python train.py --num_hidden_layers=10 --hidden_size=160 --n_experts=256 --experts_per_token=8 --d_expert=32 --d_shared_expert=0 --hidden_act="gelu" --moe_layers=[0, 2, 4, 6, 8] --router_score="sigmoid" --normalize_top_k=true --routed_scale=1.0 --balance_loss=0.000346 --balance_bias=true --init_std_router=0.0114 --lr_router=0.000895 --num_attention_heads=2 --num_key_value_heads=2 --head_dim=64 --vocab_size=2048 --norm="layernorm" --norm_place="pre" --norm_eps=1e-06 --positions="alibi" --qk_norm=false --attn_scale=0.125 --tie_word_embeddings=true --parallel_block=false --init="normal" --init_std_qkv=0.0395 --init_std_o=0.00884 --init_std_up=0.0395 --init_std_down=0.00884 --optimizer="soap_variant" --learning_rate=0.0027 --beta1=0.95 --beta2=0.95 --weight_decay=0.035 --lr_head=0.00865 --warmup_steps=200 --schedule="wsd" --decay_fraction=0.895 --decay_shape="linear" --final_lr_fraction=0.0 --batch_tokens=65536 --max_seq_len=512 --doc_mask=true --train_tokens=491100000 --max_steps=7494 --dataset="wikipedia_en"
Below are experts of layer 6 (counted from 0) of a mixture-of-experts language model. Rows are named router (the router's row for the expert) and show model dimensions 0-159. Each number is 500 + 25 x the weight over its row's rms, rounded and kept within 0 to 999. Numbers have three digits each.
After each expert's rows: a language model's description of what the expert responds to. This comes from a sample of Wikipedia text that the model never trained on.

# expert 61
router:520511455465494473486515499518505521493465497485518550524515512558511501495531463473507454545488555465494524503514469511495470519468507548466519478523470474457513518506484485491554540520501538499475507508507504510491507506508495512518463492462551470508499525522493458513510489489456520479492507531480544485525517509490498495514532500501547510513489551451536490468521496503484499516489477484506532530495513498532451479502438512466473495466522516501481498480508456495518518514508433
Table cell pipes

# expert 46
router:510493500541528482484518503526493480518504512482484496526525507497504503481544445464510478528463512492483497482515521502526499505487484534492484457452474488476486508528506472463538492523501529477512493523506500508475479518489499500504482510441494458543530506540481511508559492481496484496442474519494500520592494537503500529498511529447517489570516459478492539514526495522472469549477471475507528500492520475492495491531475498480462486508537503474506497464520462503538524504477481
Word-final completing pieces

# expert 2
router:533481477484479494476514486508530550486508491475490530558516538505500495482513476479494433501458542510497533482532541497542527506520517548497530492502459477527504478520498469488532499530496475491466513468515507505515505520471480547498461486476546428502551499508497476497527488521465458468471502507532482508550508530504493486505521501462488471540482491496478520484509477502454481540486511512476521535506499490498487483493494542456464504487512524489533495506483498488524539519467457
Mid-name letter pieces

# expert 19
router:494507547489504499471518507506544490496507510463506531545495526491530513461528475468544473510464531459491553470501469490537486495499488543510482479510491465481536516544484497508524512503492511510506543494499518519511498486466452518522501495467528467551539525526501476494516450483434503478516472505533485507514505523495502521517510466468516470525511522495501517434514489489455498501477505496474513520483487500490496514531470541467475512463542520505521480510471480480482533487508426
Table spacing and dashes

# expert 8
router:524495488493526451477523470543514539519508522488527482540491511543552496493540449468493459520484505477461497491525508460506456529495509557479521484523479432472516515513473462466529525517478511499475522506501496504465533471499493484491471506468505435548503537530498489519539429504440518488484502497527528503522496512532465516506490503483510498529509514487511504467526516521496508517505479491483515499479484466505479516521500510478476489509528523507515519466482450521495529525509485
Table cell separators

# expert 45
router:499506476542497489437560500511529513511498524479506494540484489544536490476504464483516486554513487471474508484524495472546474554475514528486501487490446474486511491544454490485521485517500514501494508482468491524497530497476470488497460518472525472541523539522524511511518449502489493479501534487520555478538506522532487497491485488494500514503522488477502503450539518513457531550498504493497510548483483504550488518533484507492477474483507505469536516501457453519490536509510467
Field and cell separators

# expert 36
router:504522524497543454488510507532506489508497530490518492506525528524489521462514460464504459535484481488502539470531512496509466504473490543468503491522477474470500504487453476462536449484509513528505487503505522513493516509510457522483442493441501489503507462486492458493508462475502480510509520541512533464554518521501470480548510474508512489544481531482566502463553519481476485536501492498508537500496491519518477539498484510520512569491511532520493512500489494496493555496500494
Word-initial A syllables

# expert 28
router:489499455497509485484549531537535501511495545465556517504504498531540521477514472477497450534504501492475496519495513519500513495472529535469520472505476493456518519508502484495507486531479483543484506497514456513486506510491501469514494520482537436522550506518475516486516469505489514505495505505501513496514508534483485496497546477482519488515504460511528504481529528511436510513505477446464522514473522492493493471518486548517462469486482534439498515478479443467471523526509436
Infobox colons and units

# expert 10
router:489510490514492448477539479563500541526494545464491511562502510521522520450504509463468490505488459504475508462498509521509489499496503570486526481512501482443538492512457438498556481508532500517496494519497469494482477498497465516503471508483513458520539504527488465493524484509492488501475500522512555480513487540508461502480495541472539476525520518483517535473506502506459530506521487504527497508503511494501487534493481542478502493481516523501489518489469446498481511523450480
Copula, units, numbers

# expert 53
router:539514517527541479475491477501512492509492563495537505521494520529515518502509489457508467504488518505518520474519482475484471521497497546461517490485463495494553495519479499511550491520515515503542487458493465523491506512468471496506527506478511464538527539532480525468519473482453500527431480523504519488560476520487497503498503513496537457546537519493503462456513507484491494543512460466462477477526488512505506498480495527480494523466500479524504485489464459491471515489521438
Second pieces after a

# expert 0
router:477494487496523490513485488493469487507483488499525520517477532517504544487543430478517474544491530483448471497510500503501518489477537547488534500480469463489503518499440492495525486513458528514549486497544468514498490515488461498498471474472539478534541493498513499495546477492491527502499543500501523508537499521492526473493516481470481454514517544535509520456521513494450496515502490439507508557499462516526480532515470519468452547466540494501513516493491499491493515494487506
Early subword fragments

# expert 26
router:481484486486528498437501508487526516518515538480545517511548553508500518424493464458508468492483508509480513513504516507531467507464508529464532485491493461487501517487461493500511517506514558520475542468511523539476556471497464502490468531459534489528534515501467490480536460504469446520470525516507516504505466542517492490530503449461511502500545516496502526510516505473501477513521497489480487546523509522528482496495477496498481520492501485472531489494466497494536537500493488
Possessive determiners

# expert 48
router:525492474503518447480504470529506543523509481494540499494509511507506495483491477457464505515501514491503492485524485470526459505487455563487549520511508442499509502499491466540519534544512536510502471480484485506467486502527444553522476521460550492508529522528493457526547476501493507475471516489540507505518505500492473483518487464472505495484501513464503523451515530508462486534529493503516498522527476453527485527510477519465493546510544543492495498502471482465485524506464487
Copulas and degree words

# expert 40
router:549503521527551461486519488538479509513498511459505497510525555513478470464527499460515482506518490468445477484506479502521510496460511518478480485507470479466528471514485464512513517520510467518536507465495481508502500488494457533516480501470530497525538501512476511503480459527508484509465527500484515449539482558520535522491532495489529474508526512486537542460526498503486556519488492479499520512490509499475465517524488555483476491441490528491503528498490446522491501499476451
Table cells and notation

# expert 32
router:469514538537531465495519495501551463488479508470502509538519521514528487493522469451503498538494471459459525452507511475501501541484485540487485489483469477473490490525469503466535469511489520508516529512514467511503524499476480491497488515459490479520564519507488497528543488465463520465499506495548515467515500590510488494513521508506505460555514525495504527513522473493474488547494476481456492533511482504505504506524509508432464504476530508489507506484486485500492537486519492
Sports competition names

# expert 31
router:507507475513488452452522513519510500482529517485509523525462512517528488508541458464520495519479531501502508498505492489513505529467523540512488497473510463479511495514494485504521470553498543537487532492459488533476513506511474494536500512473503465491533528527484513475552469533500490506441511506517493524532487536487473470490519494445510491558496486493491515519509494527440531526456477489445518528484498510545472480532438507471483527481535508483526499479496495496473514491447482
Verb stems

# expert 63
router:519520487518524455497503494528518485483480495512522535510480553523525508464505486438485481534477512468458525491548519501546501508533458551475509545478463494479522509504483479475526479530486484507535466500518483486466526496518457512486486474466529496545543503506482457486506469462480526484483524506507509481491474531472501485505477495490517478546520536468533483467550500533456482542495501469499502530533505484504489478502488534515479544492555546520500491505516470497502523498499480
Word-initial two-letter pieces

# expert 14
router:516504491490498465464501503515523549505495538471507511516511488500535536475549447485490461506496473471479503495520525515554480529496499523484516484476497481453528523481481487482549516506492548499516480494490483537499522488496497493509462497447504457512547544549497487518513479503458500502459525517482540470522538518500477459505527496473497531500526534486551539463488507483500515504512474499492518494503488454508490527514486510501476495466520536466507521487447454461495559533485499
Clause-ending commas

# expert 37
router:515543503493521479489499529503465484480468550457493513514509506525486515504490460461491485524498509509434535477508486505527543517479502517515487489477441463458512518536484492460526510499479502507521539515510487516472544506532501484501478529474524481528529506504489478477512481514488504487473485465457530456549480524524530513476527517483530464537508499484510504456501506506481512521461515467501525526520485495528463483501470540503495534460527506488516499455482472532556561485470491
Mid-word syllables

# expert 60
router:494491445519487472499484490552512506498486524475526521494511506533526491474518482466496453532506520508527512476527486471540480476490461567479536503506475479493524515514490476484526459531504536511532511467495509530499491481520443491530486517484531515505537516499517472523569480485444528496456542471507516485520481498465490487486485510467546479548511529464513515442480506496448495525510496501491540513537499497505501495505466501499461506477544522484501519518473472495488522508485466
As, to, is, was

# expert 27
router:511491474469523457477487548559512523477507514472522491526507536528498517535510476456495507509473466472466516484515491515507466537492506543476485489472472462456522519482474493474534480497492507549515500499491481517506522491476490547497469501452545462559516535507487475507498457502482532493497521498485538504501495543476477500513518485463533502532521493493541532528504466532502532477487510494484491515472481461526508494518517536486483521487495494497533480482496473459500553520489428
Digits in codes

# expert 35
router:471531495483548438481542505546535516489502534476520518528520529526515497460521462457476464482481490494484495484511505509533471541492495530479545543517482432466501495470453481487520486541473511510514488486475535506478535512517477541518497530474500466536529512513478459513524478465505471469454510522495498496531507512506499509502502485453509493487531544476494507481540516510469494548499459498480481535518478477533525503500483501528496514499501508507479511445503504497513536526467496
Determiners

# expert 29
router:529497476483481494448526494511559524493508477501519506529493540485493527478530462468529470505500484453491504500505485474518517494518542535451510486513506502471502503487482482490554486505497465527505498503508450494485542490488479513475417487447542462491544503501506502501488451487499504470469506507523517508536506572513538503528506478494505482555493538477540498483567488487471506518489523493527506513510502479541501470481494513521471516539492480506517495498484453492491518507522477
Syllable ra pieces

# expert 49
router:501523476490489477459516499555519493514497535512525522530503559527469512485506504463521456547512486517457523483489481476501471483440491518454502496512504493484495489519476484509517472506506479508520496519488508534514548488448494493460456507441508509521533546513470494492537445476501501520464521498520532462551503509489515537532501535478513485517479513463503541473511511521475524501526498495467484538531449522470485527471484514486478510471510488501517480493512456486469523533517479
Early word letters

# expert 54
router:518531509514513502472530526499538519506491493481527497470482477495538512496501501461501476534509531477518548461488491500536499508510498546504500467505524466458541525483498524464525498506480518506481520475500515495479520467538460535499466531447545466496546519532479488516546466505495500473491512501502467472507464548526486495472477491476506463520534485520498551493511500476451513512509498461489574530480498519500499493499498525483469546500512512444536469466481475475490534494499466
Mid-word us and les

# expert 33
router:474516472510518472495490467521488524485492559482513524533501524508532504450519464485455464535491478474459504503519464488523513507461506521492482501476488464469514495535487478452524511493497482514507494497508489527509501485527457534476478537502527483536516525521478449509529459487495517509471561506491541468560482539503511493507489487499524501513508537494529539486541504504491520515497466493502522501477493483483495534513449577482480514500484497487547527457471501475484507533501452
Parenthetical name glosses

# expert 18
router:514495507493505501498532491533494535514481509460535514498494550506518492443493502458481468523509486480514513464488520513488480514457477556453487509502479501487532483495492449482500518491520474519500538475522480515480519483511499502535495517483510450518554551495504450538513490511473527487471531491503516496537504523478521527493514500473501481512525510450494522461517544491463512526512516491483537510539507456500519504508501562495472543482488541484479492466479440457522484516500448
Infobox and taxonomy fields

# expert 52
router:510523503506504497454507532536518517471498512513495517540478499532500529495498478469519483490504506480493517479529512493557517519491510519467479531491493455454497491480414473489533502549481517541501508519499494510455523499473476531496468494472535447516524507520492513534524465477495493475468512498532546447512502576510487513511521499436536477496524540500541533496515488506487504531526468494487505495504490449530490523507478490474483509476510532480529508463495481482530525508517484
Articles before titles

# expert 42
router:511516475547508449460495497534494497513493490474525520507538504521507472498513499475532487528522517469518533494505471455528457477457478551510508504483504456482523509499475483479506485569477517513520511467493500535479527499548478507532492502468512516510545555544492483540549485521460503497448532482522475520536452502483516515493507498454510488496509523466523517483460499517454517538472486520483501505530507510516480514483467503480462521472525495495503510493480464534507525492482458
To, at, modal verbs

# expert 12
router:526500502458521487454469491539527495469485552502535517516495502495480505499560452476478479535502486473494482491534512490539481538508474552463516483482511474456542536503482510483563486517476505473517484495521475560501484496495497517509458527468521467530530526527488490527556506532485488498433530505512535492538511513513463496493500514504538498494488520480532495505523474500497507512467478474492510487535478509495466497502488507483479509489503497485497527451483479475507553497453462
Clause-joining punctuation

# expert 24
router:457520480499520495450529494522509508517533537507506533555519536513535520468539464461493445516468485500481491458535502450488492537504519535469500532503479474473512543508461481500526497508499525504518516481462491492474508494499474535494485519492532492530570504527455463541498455480491500465438537507525497472548501511514489517495506471482500489478509524498524517482506495543458507535536506478484519543469491485518495496496512492509465508463504488486503534458493490493499523508476485
The and nationality adjectives